config = dict(
    n_layer=12,
    n_experts=128,
    vocab_size=16384,
    norm='layernorm',
    norm_place='pre',
    init_mimetic=0.5,
    weight_decay=0.076,
    lr_head=0.0159,
    decay_shape='sqrt',
    batch_tokens=131072,
    dataset='wikipedia_en',
)
Below are experts of layer 9 (counted from 0) of a mixture-of-experts language model. Rows are named router (the router's row for the expert), down (a neuron's output weights, with its number) and show model dimensions 0-127. Each number is 128 + 32 x the weight over its row's rms, rounded and kept within 0 to 255. Numbers have three digits each.
After each expert's rows: a language model's description of what the expert responds to. This comes from a sample of Wikipedia text that the model never trained on.

# expert 36
router:125090091103133109113154166090149158140111146122212129141194148086183195128136130156121180140194119156131143121117104088141114083136098146162184139058183141132185111059106107072093087135142089145132160075131183155102083136102119075150134047132151137163175148100096152102105125106097104118119192154147102100153150175114124109161157145154144120083088120141115111083164157124115090128116
down0:169130118091142096135047121166159092138123144102164129177141086120151129088155129136041083135162128165121109139118101136118128163105092120097100181141181140096164102120210120122152144124162155104138083115107106089138131087132147142135103128182166078143046139139129125179175044151140123116183054130133101071099133118162195140090116109117120132134063146149149130144070175130131165118147
down1:115095195143130167113131110137097095145120096154103089108126123064110089218153096138093111104059110120139143126141166141163138148187119137135116098169092076053131129149120144158152188137109137121118115123121118221120167152131076170124135108138134170089136141018166121108152128137154153152091186134135106142174082111086119155112103111140127112076193183100124125179085120132113146145139
down2:146131146114083091177132129146125104185136151076165131074111107120097145175200169174115140116141142116106113035149063106134123127137202146100145096154149166111133153105143106095154188125201087153093170133089134092120187144129126087156111123189099074128078128141120083116111132116120106134092118135102132147116229123159121116156136153055144114135137125167090186105095127098112120138161
down3:099112224153150069167120173099125127127103118173115076077172104180107171112071159166109129157088132130091165102143083161140113129164151135158129119080146112054125137128095134108111085130112149147197139157166096069171110159137046113088105165136129101097138131109162124099145087135085080143146134186118138123086144165114178145064135133095147133158094124140076137137149130184133110120184
down4:159134105137140092141076107107146172128109166146052192112097100173134089109163149156037104115163158141138140145130119135142161121155142159132118103116091161129116139164116181155029190131133147106075157153125129110122188116140144146096113109087117102085091114145148168160144158138142104201132144161059172139132118116065101091151089137110134162149125125149184089105073093093143086070154
What it handles: Prepositions after nouns. Prepositions linking a noun, participle or adjective to its object, mostly of, plus for, with, by, regarding, as in treatment of, threatened by.

# expert 34
router:124135093111189086125106159130142140111127186162105139147074162145104124186173084133171147115146142165185159130095167118094113141119118167044133124140143150189064166132071084106104148170100106141135097080120127143088119123138132094069135095172172111140155113160193143157136127115118170144083175175179152119052103161119116155122175105095132117120119186109135100106061066151119109158127
down0:134069080100123085124172179091111136124105151176102189143090167187107133117149094135142108095151084128179135159148090181154103079137113125132155116138117174094141155112187131185131126102096126110129134170122089106152151102144152069110128131177062133098119149161168095105143145141043126149073198094161109151140078150087158158127135077094081111121111119139091122170084142142117134210155
down1:121136103172071129107071129148157119136156110162123213113148123127179169059132176156135133140148108139128135106114116187169110145165085126135134101143062121137127154094117156074135114127057182061155182151133125109098135166119093124139148130116176115121149163139121114049108073145121142159140105155056121121143149127103171146180187105132160088110095163046083137133119182161094118089129
down2:111138195150092153140130110169126129140090103121184086125194149179137167031139088109097154132165098129067141123118098066152109106086148089200127150137111140141156150146128148150086128118099066127124104144136190122144138106184166070185151171106128176129139122124070070121124098096144130195146092117135109119148099070167126127130084104193070172116144111123135160113117170121136121136151
down3:130088126099146163147100123138065168153124056158091084062083135079104171090150115184169078098142100102162123142166095149156095110142076106183139128148126140141159103099141165128137131169148179140080171167166098138146134071170105188069127165138127107177096086077111109120120132171146129149085123110116135133123181093143146121123099169062151179163149151125204094142076142139114111131125
down4:143088119131151060163115138156162069232139136138082141123130131127216147133190097067117155135105154132129132064124207144140099101151160149194175133121125149152143160139088162058113110117075148063133145083167170124161142114127138112137159088157137121169163140162128134101124140123120109158115107126119130145107127066049157091130109097062119115129116128126098123113134070137182123113103
What it handles: List item markers. Hyphen bullets and pipes at the start of a new line in lists and tables, such as cast lists, name lists, Born: entries.

# expert 10
router:134116118073069155109083166105106117139144157144164114171147175168158125129127149127099122140115167069124092128194121115068135133133197083129084090126111105138129078167073130175195102124165110124120106094084073112161094119119114170160130149092071190083187153084133157117139119106112106103178115152158191133143098089155149093150082165221137112124092114115149178149136105111143103128135
down0:158155166171060143146083139135128158088134143135149104137128211129118131095161160136178152126122155143145125143155134159117124095113133151121129041115101051137140098156082134139067156202125144122127138127157173124165140138146158136107144162168110127129120121187112117122065081121075118068111116144174140158159125083142067149141115164102152123142164114155031131120092090152057159055110
down1:092106132092158096138190117082123119117135103135097151146125092179063139114138090042182150085102131119127152121110102198101126137154122134096054184093068033189126106141121130118173179161094205125097110148123118128122087183170141161140123081136131145146125129079131128065124129174127102182129101150160140110138184106146102123127094165139122142104145111157136081105150122137171136146176
down2:089142094139127069120075136140154148130123101165174152142135091061075086091123059123183107141091111142072136114117106085115128131137138117130146152141188121191109134124146109097089080084141159144083122127093106176132139148131146142107105115096085137142147143156151186148212182111139109104141129212057126149055181144148121114106159141106168123118149136183144082092168197138157140141117
down3:124190143096141094092148105104103071102084130139182124113085107117161062132167105117084091106094123163154166148147137078111148102101057129171118173124124208140131112165147142079080133170136069118115125172106147103084106155098126107109165142128135118161058107129143164157114177161112157171170142184109136130081101154095130134169150141133112156121161117157071066146128119224119125159164
down4:118098131128118129199126088115088159112062115110156159110117108113108150137076124099101124168101203157129156143149098099186142151112139121120111068129148099123096128121087133139133069070108057171141151113126110156132138084112100151108085150053158122081181124091127113105122123137187135098159195149144136163141138147179150106130132153231099199078139135175167135121195102113113117146102
What it handles: Descriptive head nouns. Nouns that name what an entity is, in short descriptions, list entries and headings, such as film, politician, footballer, vocals, church.

# expert 1
router:099093120144137057131091119090146035124144113101132103172164102123207083104136114059141160120179107150069162135153176110170130149150172119134171094085154150183113135166155081084140139071170119103177108068122170132142140137188132138104168133133154137141178141097123127135078120098047128124122133133143149178141156125150089108099139104116131098145135146168188159114113168102114071101099
down0:194121128126058113128135170170095137089126074133137123113114116147150171130160076140141140117143133150163158147102147145103086142111151154150145129134073149134152166123123123124117156162059102123053139063176186166166057101160141088157124080145105167142112134149128089091135107102120150074167123121095130152216158103123072111144130172092054170158109104184080112111122122171118129172074
down1:131112115072109104150126093163115094174117157132179138060166034139177143076120111130134133089109124138186131118139142166128121083147135146147184150141124140071139177133161142100107152134125119055148149099115177164150106101141110117155122131122162159182117103179089117124054127154134165137125134080066097123148130158187084048091123129136120152105161147124130084159067135181131098157199
down2:128105078116174077132140145078140082080068037145089095149182116094140133154086153076146148170171107162161144092126107104146184145157156157122117087148119094134137092154137150114163164128140110136124147192146163157120116090111154166096170080121158193147131116128064115131075062082108113138121115107142097163160176112183096070171118181162151132127081155137075156139125154141141156114110
down3:076130175113122124188064141095108138111151070090118129144164091163208141103104133065166114124114179154165078162133122121188139160158133131173179156125117092204066130113137082141091084093132162140157145081098085144150083165126098158133111142156104140083049084112131141061151107122170144162153162099140156153147116127083187167161121121130105106116158130131107111119150174132100121101104
down4:140149158088124124148081119120052132147111122088157123168151176109137180105122157135187159123164153147141070136121112147121131107120137149062140142190148133096095147103047085110094084153140110185107135083115141152123136096162167165121091137142160140165104107105144189157155122152195130084109170161123090222095153126156139103127107146063126137127053161086120100080109105166122126186101
What it handles: Prepositions after verbs. Prepositions like at, by, of, from, with after participles or nouns in location, event or credit phrases: "held at", "discovered by", "confluence with".

# expert 17
router:101121103130173178123162120132087155124096132168070153099151099182112070183084076099109173137168130099106102080089115152106117103144177107133149138172088116180196112131188135059103164118128112157155124105164101109099156113112109137141114107108073108148182103127138093131135129073102222121180113170143065150169168178158155110142156085142178126115133150080161146138087122148137138096115
down0:097126164138123103107103111135145086131143125151164137109153121176167087157072112136116088134165128117136109138120135138133153147113140098112131138130117171133115130155204126000119150137133218096125085126157120080097191131141147094148159099153096109105137103099092101138109116112102139111120132220104079150105171116124182157123125078108102147095095180120146124120213054167133174173149
down1:114101199128154091098133096096177183136102164179152145143081168112106098156166137139106088155103095129163155128089113151076088180166146153125085113113136127105105125115129135145141163156105154126048120149139159171114119130159070112131145147155138124139153125158138089171163134147089101114155088129152038121151071154101125090050168105078123032172141105163163081129132163131143185130106
down2:134141176152103155131137146082121160104184123147154121123134076157127109123126101101158150138081091111167106163126080155112081133111120089105188133077093111137149150110153129035016128118176101129129154120169128116152146181162108082158091189093112114160096110128135175106174129182124117064091141100211173158091161135129153114163133181131089139165128114116109134124101120106172132080092
down3:166110162155141113136085054166146168092099096080143123084170128076113181101070135146150211151064194157106116130139099134168113126099119053185104160178126120151131135157099118148128061140163148133108139149142109132133114087114113098176055166136166151067161107147114105108111124182131168139132111140121120131108170152121146148152094102128098138143082127183162115119112191116100067150085
down4:163126046150139119174128119117155187093189131140156164197101197150163142060097099166129152094134157128128119143134143124113151124138091126202101157109116137148063065072130108099154092145099066137091092165105132127164145162162061093091093127162145096104100083139074132100143188168146137119069139178120134097144124155119103114124138175122134122150148101178086163109112097153120110131170
What it handles: Time-period modifiers. Words and suffixes marking periods or order, especially th in 18th century and early, late, mid, during, first, second.

# expert 62
router:157177130103144070106152156145184163152122146113126173164189103122153100109105031173119164088144140141108142088110104140090150108082099167148175108139124112154113169063129101095112133174134061105137196114127187094143127170150150111146168061136103091107116140091108139100109179164133114120133153067129098121115112112111187099153128114160151114079124156140117168094198057112167101148140
down0:112192115112084113128182165111138104142171073126119105060186093128102173126105189138134045127127055158141088118084079164155194154084115046096078110115096082132094153131114143181116120118122142168155134099125114106130138131120138170145158110060115124149158153146131117204104171176157137118144153103147149088096135141149132149182133153121135106155142122118174118178129112113182073108131
down1:125127128174137137134134172120119107121157119120159156125142094134115076162098142088140091057091116056132133147121176111183182118103179148114104135125107109125114117142162113159197170063156128116151107105098086116089140128130150132140111103102153134153172108136133141166140117111115159108164033168074079063144075167120146147142112169118121160078055105191129104188148169203084141149100
down2:140134096085131159118164153146152198116145066102100180121045121076112074095079109116136112107103118131098063104192112154169151152117119179110160134152173221171099119142163100147124153151145090177110160099149129163084123140120152113179141122148105125119126052091091093125150101119133161074116175147153120108094104116162108095118110162123155116147059170167115177134151118121108088161091
down3:118093128146149199096072165145122152170138160102170156114100130142193116192090069140169157101186113130105168095122078139073116109117109107090104144129163123117174143066165112141174159162166143098055112121068095112105169114106159203101111126131051138128119097177159127119103107133098166137119122037150159151140142121160117099123109134130085135090130116128188117101151176172134124131133
down4:162090121176118102049085158104134137124152141114140139156127143157109113117061155131082112049080172104123189140112093170174187152167114133133113095168071124083106126133111171136113163103135151094139163117155068082112158149112124141146137172090109146080121102090155144137144090099123098158133122153190105174135127141100202163081118091145116182087126124127095194148170092113127170186162
What it handles: Past and -ing verb forms. Past-tense verbs and -ed or -ing endings in narrative text, often after to, which or had: led, caused, back|ed, launch|ing.

# expert 19
router:114149110125158106132110055173129167140128110158133143108091093165074156133102149081158173121105194093119171135098132145138166120080098098158150127148127122176112148080178141157083081142135120162147130123140109170041156094075101125157093126125158134136137094176165159103075112132086102146156091161071075121168107173114133127101145118121135159183249067112151098128109133111135115088136
down0:149156117110115177112134125117102125109142145163159153070149107089172200096215099110162124139147087083086074146128107167141109125136160142132172125145074127093160105170125114135171050155118128147137118146137129081136083131108175098146178155145154108099053127047168110065174132146119163140061121098111146110126126088120168126132117138179120136108171144183084109158107071095176089144132
down1:129116125142173146155133084189169159174116128154157172098137093128144041122159097100154178143012171071163163161086096150176087137044029128151128151165125122126168173117107107126127132180099160145153148099100143104083160166104090153098126163115142126123135156141173105044107119138119105100157109157108112091139137143152114151154135110104117132114122086103119162116154123136142151142121
down2:063116134162157138111084122114100104093104181168212125125157089110107111109148150112125127118084201096104075130194088177059115110167128125173182188152104113124176099101123117161070083112142119077100121113129143128148127125200149142075127123143139063117142150166152101105048151136115106209122140205131112146129085148104142134147146166130165147149148103123132111090115151132117114134098
down3:090149144187067126105105102083156110135180158067177178100135135099154196181170171128115119133086074000095084108124130124089171133101099093119184158156119149114128124147124094081146096154114142151127143140101113127183124153113132161076141086140066144092150124155135114131128181106112129164081137091101126160134130123171145175139134174160126097200130112150100127151147177133132131140103
down4:085114180151085116088117161146121105112096177108131159140142090094163159144132176124057121142158084139084083110181097104096169164092122098171150179198124144107150083059188175109147139107173089178116114105102135136173164066135169112084153180138146112168117131137122147121060113107095089148146148088146112149157090075116113125095165144145089174147122161154154141181151098148142104083128
What it handles: Day and count numbers. Standalone one- or two-digit numbers, mostly days of the month after "On" before a month name, also list numbers, scores and table values.

# expert 12
router:141184148163120169135068118044131130180159106191126113096115140121099132097096124173100118115157162165122210164071139194114112154201120135043078105148097138146106103085169099099130117175160099123137106171099122117180102161103141127159152137065112141144199137167136143126123138107147129147145182119089120147119124170073094163137103159106093084103136088133128084094129095100145098119143
down0:168137131096141142143112118148069100133139089119118145130156187105105121167101154172255087106168060122159110131105119161170162130136124142116141165075113188122142130091116150107186108098087101150157112128067151119154121126129109175122136107134163149086102153123198126158123117151188101102136087113152158067107084124094141161128133145114110136113173120058192076080131127131093078165103
down1:109143132091171117107125127212161156154166169115120116119097121148198138129098138145081160075100086087173101147141112092184098124086176106106139129087108121129136150115108128073115138130121146154145051121169187099130122106069076179165152111176076113126124162118152148100080043169098176104140154100092112120150109104120115109203105128164138168128146171115144128093131183152135092184141
down2:108124120201108159138130119154061214110127134130105102178124125144062159101078120120049152106134117148200123082141119094103056168177122084114092154171152116133157081131141138123091171095126118097091151159139171076146083098151146137146077096131116171170082153153147095118114120115151142149110144157092174095155172137203093092133119134160156139135149084109057166156123145132113143102122
down3:151122179029127144102133133093142151145171177169092146139139092100171173096134108121124157174198118144105121114135132134091124146180070096138162106157094097133093168096055157170134092119079063149109160122075094148125137158182105103157094135147180146133128061132138124069180131151124176114083083139170082085111124153138133170138162121163145132130098121154130078105070157132157151152113
down4:162155072095137119091148081168140106146098176088166125159113155152138152177108116098124119133060100141120139149143124156195185134103102116166111191124152112134136140121112114081212147118131133141111082120117085076148107124173161102081080181069116117138154147072088105135130141151169060084162107173150140090083178100135145114192104126171133206120137140105142102114078084148152117141101
What it handles: Capital letters starting words. Single capital-letter tokens beginning a word or name, after brackets, hyphens, quotes or line breaks, as in ex-Vietnam, (Saskatoon), Miss.

# expert 29
router:090097146164154076095097128042142119105132110170244165145150135098161147175138134082114135160115094133110107133170153163170158063156094098129068100103145172163139114092101129102047169179121142168090149112138173098135121157162147107157104159163092176109117189161142135117142097097165111066130139105076075151134127136092123173157090109108138125110153127127114098095081130142145144127135
down0:144151102160143107107142117140130149082077103138165107156130145068104069104142178091112127180043186059131111153164101137148093078138121134145140107173128100136134145175084154145079108128095131102124070137154115183106080154111157095120154127175185171087125131119155155189068122137121103096173157141104151086138151138170135123117204153142100096163149039120147181123128134111144127072132
down1:118149087075152163115126147154102100120080113128125094132079166098192159185141094159130146145101155137157120134110186131124169159098094113169143162117105105116169054081173059122138084170099094096182149125130128150146087128124111134101159176137059180108124097153124172062163162079146180110102185123129168152114141115097073117170109129107114148137150168084101076129153091096114155114186
down2:067130149162099119140097114127112136127124104088107143164212136083142106142121176141185065143123147130117121086130145096177159114120127088195126102157145150171113148123092133122086117111124156079181150184134116096035103128150084106089124140188124098118088227161136114091054095091153132144151147135120126163085135139196112136088173138107140150174110110135158102143170177112137142092144
down3:104142150101147150139097124120127196169089190059126093152161167111156094167119144084144120104123127149128162162165175084134075152158143140145155118119161052142064099074178166131145146134136118149152180134096215136136144133088152119136113146079157121124111123105177112117116106069130173164089108086140082125065126121070167104172138180084135131101169076128091110119089118167136170123094
down4:099100133132109101136110094124120128148139115153146121096106181103085185127079148187149168117092142166155167147140209113146081077110110136131163136124063163111139150163131099093098173153166079104178099081113119178085177138118159081062083147156148180129158132173130162131110040099080090109092156091127143170097117089132191138125120150103146143125106125107115111125178150148135102119208
What it handles: Indian name pieces. Pieces of South Asian names, often aspirated onsets like Bh, Kh, Dh, Sh in film casts and Hindu topics.

# expert 15
router:086168121080148159143090172140084144149144117122127105124154092097127127084152090149162133142090122188154148146187091115080134141089145091133183078151079169119174123153105118131156116166115140150062150141121161162131154124114077117103142152127149078106135152116117120098075197168095131118041151207182129175086072117124115106131118128096113096136114151104170222108122069129105126158156
down0:090159134041122112101115146153141133103135074126190108157134129119084100148139122182130098121118108111081128180101094153164116142083119118142088106112068162118170134123123148155161148174078103192154150123141133090170160125032108136155159112108114117165075135132112064144140115126155155167113165151153074159083136167064161114129177138149103167123163132109118144129131037186091151183130
down1:111125175122098158166105100074143146100091142121122154140171185078113161091105134122140109158180113122204189125103104190167142130115166112118085131143215143153161165086146141148133176104137149104099121123143113086178179185082083077145111052105171125162057130116131128098107116163154134151131121129076143104089149093119133132132093100095116087208170118100087142153131139118125114169094
down2:149143155211070094094209107122170064133147124145121112130165100114109111144054143147068121130108130111079116078172066123123127107098155206106095129119149097111129098128153149157156175106147113108165100126165130171132040109104168128176158218098081151084171134096140121102127138125150121144148165098124070133152143151140151071147141123120094117159152099127099111126163119140173088097136
down3:147182107121162163096156203143052108070146107129098135147119162105111127125138123174146146102170102048120091203130081140152168128077175133115103086089131128165079094090192112199141180137122156173142133153115132130122147104136107142096105086096114142088075163120123101111134109107132115092126153093127133106167162179173112126139123175148154097118092143089204141125167112069091117174110
down4:159151133143134091163155067183171112088134107119082103106113167118190135186143153122091197128131124082137132077126099169158159127171155164146107117120132194101142134080113124128131165091117039131172066093144111103096131154152170173158124112144055147125109151128136115122169124089140095166134137138117178133110179126137117100102143056160111121115118097159103156122148179138131078024112
What it handles: Sentence-ending periods. Full stops ending sentences, often after a plural noun or name and before The, In, It; also )., "., ... and heading endings.

# expert 37
router:161150098134143126116161146111127176111060165114143138177197190095177119119192128162161121156108085159077147137111149121117123068183133102112138177148107044096073141094162117080139079120146155121137172163153129154078142084098114077128094098079171131168123147098165106123130144203115122059124125131068148156135126108095189108126127091147159176109097080111155154138136137132148107140163
down0:162162116124086157116144131130084142102156152171145194208104131152137163077156110116127099082126073145121153133152090166127092064139091170131213125067113126126107156076125091151150115135202094151081119049128169116123074136141130142117150089111072166197088141170106163145123182144130173127112093106143151106126126106146174115173113138101100149093176125084132090074125135117091118127134
down1:080113137100104123066115125167148134112116073121164122155134139161141118117139100116079095134061110125117098139140192113129191153085097172173134092147113075071072102123114124112119142138155132178111169146113116136142077074113110152167126118111128120082157151202151079077175146153165126119101096112142069183246144132163093108102176115154143175105095163166113126155154140147138140086108
down2:175106123145055097144071022092149148116088035178126093151110107080161158120115106136116131131138153114102152168174143159191075087111074093171098122137161081173102134161082122146137081158164071170164143131084166099151097152140141100130141150145164127125170155110141161083127105132106099156137118092142081175143132154072169105152132145163161154102146146123125145120089127114133158088151
down3:122131108078101118115126070163138156089107105123112114114109139135067131127143101095167098131104143180127143190082071097125115229108155130080087101101111139135178151155084114170172135114119121213128129088074102115152113080207193121135103117165047110164153115118153130126166182131149140098128180130167150118113080116168168101124159159119161119113126127161095095090136124143141178153090
down4:237114197180094185121103146189103118107097167135101128156154116161108105105030101134088107095123128107114106143187140134117114166074114173163142066165153141135129099145071122091068160161115093142144092120131130088149144114078115090099156124123157134125136142071183084143118152121142137155106136157169173096115123134123119166150096119103115114088081143127085109164129124162114199118175
What it handles: Possessive determiners. Possessive words before a noun, mostly after a preposition: his, her, its, their, whose, and 's after names, as in "Detroit's".

# expert 43
router:133097091134154106137160040113177170152126114125148105171183123172164132111101073117155192127167081161134094166106144122153088145133098102101151185133165178090159105090087079110142097185110081131123145083082132159065182106147174083165098157131155144163147097115081091091140136145120164160178123110134155152177133071089108106174117115082189121159126096145122147095130175126147112124126
down0:137187123143114062173099135107150111102108075177130187071131075081085116095097173089118116153126153159068141144132131137152166103152183162118166118145085181190106117075136097104125102134144134083161101092167095126108116178146136144067136128169136111112138189138157112139099127096120119140127103205101144195113074139128127137159158151118096118119128208094106153057161082141147130159129
down1:152058137133101101164099120140105164123166111142131094177128105120157133140194133109143149199099167051092193110131155086185175095114128181131134124175111104121126062155155062152102114111160148166146140100089150140102088126182125091123146114120168094135114120095123132142144085145076194104182171130126116138130129086132156140125098095142103082086173096111133119070124169183181091084095
down2:149124121138066082187065166131100141136121151104188120103082158157144113165234084138090139125102099190109110150120193109123137143176149185172124137117163122185136126098131091115132104128120094120114147099107151131149105122125086117120128114151111159154109151093106122100146109110151185102092179105126147164123153091069152112147067130075067128152140173143138239091124137136085089137125
down3:125141138063173092101128185114116132145113157120114077137127131119143051117104141047173120101113117147159132113163118131055123152150140102135126123102179093123066156205106144172071107057145206131101034127123141138193095136113136163112124118086126104097136161177168139114170148160125117146134094120151122063094093177189127158163160142135131098091117174147142106124156104130108128139131
down4:118129107169127081146110136148106146205170123099180108105193123120092103112130126086145135116119204179098095136162073125143137133134129147123179134161117135169091115106175121061126148141162161080206091102164101061105111144167131148096131098180096133086150137130165172127179118112112107099140104130150120133084082142149125175151106085132049066124135095115123179096144163155065144179106
What it handles: Verb-following prepositions. Prepositions right after a verb or at sentence start before a date: "elected to", "announced via", "returned to", "On September 16".

# expert 30
router:088168117115085157202087116108119106154150169146112127109068157135125136141079182082135125116084142121140106119180072150105143154112088073174184139192087162169074115150121154154120166085178079200088130145130084121117147160155127156132113179089086134141092098138119159081128171100092074138154067139101146119129132122153139140101171067103112148144137095130141110167177141123163178153176
down0:129122114107153102126126047170128132180120087173125131172100091088135121111130102184115105124147055114109153093124162165148121148077107130119146114159180122167143147135094145122115129111066123103137112135119060110120094122175112122189156127126185105112154190077129106103188100165159100164093161125138150111186116170145171139159191085152141104110088160140138072140157132075063090205107
down1:124097129128158099102140109158160103141114164122171146168151092166148157127100116189129098130150117121091103095084169162100111123111107146136180093139180147118154095123160137168079179120064146186105065101177104131076133126140116122085098061117148110122153153132119146106141163178066136140193144165094176109107111119109166121113157112128110013150107115174113118174124188175088107179098
down2:168136196192192137131137111151164134187130122117113093153124088139091146120167153117081104100125109107120159067095131137104114138108123153114160116039155111157097189132087130083108117109174128122142128159145160166115128193144116150147125183108079144119126116121098175167117101098128146107132081102121119160116220127142125131116111110075128147172139169085033158136051104107162148072095
down3:120115150097191134138125142139085171100142114164121065127081105147152173147102088123096107184120157150174191140105103084190077077143132141087132149079114148114171122108132155121085118186118089175125132155152181126161111149060106158107133169129161135180119155100165148145103195152072076137108104140171138140099108134099102124106119123116174076133159051110094158137174072082146146089108
down4:182097156092151151086078070130104170140148131158133157131144115193134082143052144097121116097120119202060170124105162121164125102079098157131076158129116104200129148153107128146100111195129155113089140119081164129112053174172111141120117179139124180111145133131100073151121134105126062146144193158107129135134068163140127090128112114111182140152178115133132128153128176150138141066153
What it handles: Numbers in table cells. Small numbers, dates and times inside tables and results listings, such as Round 5, May 13, 2009-07-31, 2:59 pm.

# expert 63
router:091153126134060155100116150130106046135099123102151143138175151129147132113118102133070126137140182072172066130107061149091162120114096112170082125112140144066091094125180154128125101093096149068094187185094119097124130095110074151116122122150114163154119137128122149138098081151114160120162108188178101075122175106134198164087167175165118124175154126181148155163108120149168108150111
down0:119140117149120137060127149134113140134134126115132149068127180130110133114116100103131076226083141182174091203161132123177105116138140133099127089158056096088127118112158164127182068072121155137129141112182108157160122163108096063169095090151154163150079146158156112149109117108113100117181102174140149156124126076136128102113065170163161151155092098142061067145106139165108105118133
down1:127152073125171084169156122112107147158128129135109097168111118138149116181099092216098118142069165129084147164097145092083159126154111171136184128104153090118106124118083171099135099129133150111107123165088096124121161151145152101135145116142093186075141133130086133090160181191154116149119138052124116109117188142076134053184172106164110103211147076115162131096121113137078110112156
down2:107149111152100119112159144110166064120170145110093152089176132138162150071145150107116105138121186136115108176086127133093116145122092131075129137172144143099116160151125130159155112093078200114089100214067156151161128125157137149151209150128114167126119140168061093047148082098077100122157099110143147130119160149125108117141104114128137126186054106157077101164076093120139184114154
down3:117085127064105095174122151168149151133108195179150116132090149126107121075127121194132040155169098085130166095114130167179118099119120136138205147110112174162111125142125074141129137128089096059151121100173139167130141103119145148111084158115094146126093111091108158166080128116177159154104173108090137181148076155071176157147122066093135096182115148135099170094123158124107132168143
down4:100169122120182151109095101152148139097109076141098118056102124123098075098133064114053085133125098117114099149164125193067121149101150105164101120133180170107048063185115129143122166142139177090174136145043126105113170172136178147155162139139099136106167143106140081096116134097127091097137137111172177145155112130151115137144084152170130142137138147163164188174145128084097135142135
What it handles: Infobox list values. Values after colons in infobox-style lists, such as colours White, Black, band roles vocals, keyboards, drums, and genres and numbers.

# expert 40
router:114143127136123149126156159124104199101124082132078121141110125179100112118162093152154113151089147207143143198158192082198110143105132137109140100149108126160166092155161099104113168199176163143140146118180116202058084104150148095096099108114076167147087088138114147107124124140085149081126127103117115145092107141157087076149085104099125099126097173117186145106115138115117108112046
down0:131132167111084180102135149145102102170129163101154178134142125126118136074171075149087128184141107082171083129105076151071125058097145122138181082117053120072097145137111101129158163157096175113083102151084075088130107152118123162116150159116134168173097147112052122107127141138095124187112129151193152115154219069141150125175127136111097097115099123142135111127136163138132167149160
down1:181093106150070144147140181131072151080129119152074211101142142142090129056090132123083121138126142124122135120097126125132124084093141100149097132115128088143104078124138175116124183137101150203140162170164102145173130095165133103196111188135133105060116118119148055083148109146192159154136156127108132155166149114094145160095141109121154056150146120118109156099142197092159144083158
down2:145064100132107143128127113094105159186104136175170108122162108063157202132174097127149116106198123144137142117155114164174139146179161129147133190122095144093119144133149128124189122143177117146187126051117148166112143092134093157147150141094111171162140144106122079142061109130124109126106137114053102172071081103096045114114121180141075120083140156172128142106111151098114138137074
down3:118154094161173110138102142091179093127120095152116118122121146132151148155163155037122030117110113118089142125160134100163111136159157187127178125117170114119148128127160077104134147130150090119095105090099152118137109129186123138117156117144137098102137153157127141092165106091094132113108084159129135184191122192140136122106073095077095191125071220143106121050137168095158125066150
down4:140202113113146153110176160107164206110108164112075124091136085110150140034183137098185105106162125189099152159065116082107125070052144133162130099156100126094128119133172137152135112143132109154122110097075161129130148112065150118138144120197114170098150136097126122119118080185140221150123102140095064139115128131123132108136134124160120136158074131142128123112086128112163138121185
What it handles: Clause boundaries. Sentence-ending periods, heading closers and clause-joining and, until, after, before, when, mostly in biographical career narratives.

# expert 59
router:101126129120127145078172120137145120143169042110128146148144088072137163173148139163118121137186113136114133126112084107144110117202068135114180109157173148110161092155154146091181156128148148077138170120185182184133131072092132155125152155125143069132164149084095086178143169113137086139114095137155086099093153131118108122171104146147077128159143168155088141150154098086076088059072
down0:078137125139110105111144098149145031117121129158161199136076159169134103115129122158173118153184148106131093139115163146115145122112087076115106112106068092196138085159130105146076225140085145148094124173153106116154170136114123093091156123123123077165140163158096141129067101087086152187146112102133125135085138189169169142091145134141110208124132092109150095121093166110143160140120
down1:076109081138098096152141161135111097203131153199122128116119081138173141133069081115095216106153125080111111167114120062120118105127172202159094114114121069094106165126161119129063122169123122149153101140160112131137106137146155133186116129163174174142148126096084125105065110134139124100084131143131076153122096154166155093122079151139162167099122188126110085128165185117125091113176
down2:177093191155093060163153101152120163069054159134067105148166118093151136120111085151130071102104149116172154093149151106118177128054096113138119200098066120072139145150156141133114164144181117095113107096154058168163162148153125152137111145093048124140167119110187139143118116183117099123177131126137130137138155128098145114116117111116095150095203096134161133143170135123102155129106
down3:085159121158117146140104157070130143145117082152168187194123125106096138088110145152075154123099068115091088088135108146131112128175146095123115149181132131139136066140090121168179183134178172137095101065133100151143114114137172070096103191146102069180103100148133155148124124172151192098140131126143079138122116162100178085125129090148158063151061150104160125095120138186148125092112
down4:148088130107202093132118100160124068146160104106170112084081090137143185107159110113108147138154141145060112107092202143133122072189184168143119093105165130158142073147126163138117173169121199136133146103136126140171102140117044141140165130112157098095171098136122061112137091135149125113120092132106105108138092085125115128174187130144108094142076185176098096135108174130106135186154
What it handles: Census statistics prose. Function words and terms in demographic census prose, such as of after percentages, population, median, households, than.

# expert 8
router:156125114079124146135138136134169168100179152118159118114218152088087132098087109215096094141173137116114104133130131128165152166155070170148100090128144087163092117152043086183166107127120068174129103120126160135163127155074144134140110106166133134145129133137065140149120168151140133087111141176174134124091158155097144090134098150196094129137147070142108137078114132166124068120054
down0:120103180159127119149132109112189147133069124126121124140124129152148114051123111111145071096106081143156106119127134196121108022121137068093112118122165150079150134131130171141114157152154148048130172134068160074125145130101136090150183180173103154149140184189159145158096110136131094195133096117098136169149171105112180116125111097112104062154158124171156116093095130116090145149148
down1:084117157124182161103110173136092114109167167123089146043148130158088150175091139167126124124103152123157142093133132085100099091130118084133116121098096090099125174105127123168161131111112151172176073155109053102181106109087124134086159184164129123090135143136156130119166118145084131051175126096173091128104090184171146146182100159123140074146171094174131114130199118167152106083124
down2:163141114062147148092134176104138140089061133134190142115156140094158104110126150123134142116078212111105098186110134074119109188105108139187172128110195144162112171116069122117132108134131108137078158138067078125125155127153145103118159131158094079115096086126176068100106092128140093071186133141161180161162093114155156167128119115117121105110092138163153144152142206089137094152095
down3:085067115125081157104048159122140106110162157153100108163103152170108098145117195117127081127123146158146163106134088140129208166069170120133081097122111148088127137161116098163110095107221136132089073125131122110146066134044148167095126164095136123130158109100156150156109144095149138054175124138150157096105096118126146127149164132120088183155143135116139152133179124171184163152093
down4:110139053053097130056137145111128166084108121106126127152173134104185110091145103121115169083038162149144159172068127117141155152152124119164129141177139167121116152182074158079143162166088096158131167146138125180120099089149151128162064104098138159105155105120099079094119158185121124137129165108106154151180158132188085163121076147066107161146091091148114128101123151113152128115139
What it handles: Plural noun endings. Plural nouns or plural suffixes after quantifiers like other, two, these, many: sites, troops, cases, parts, friez|es.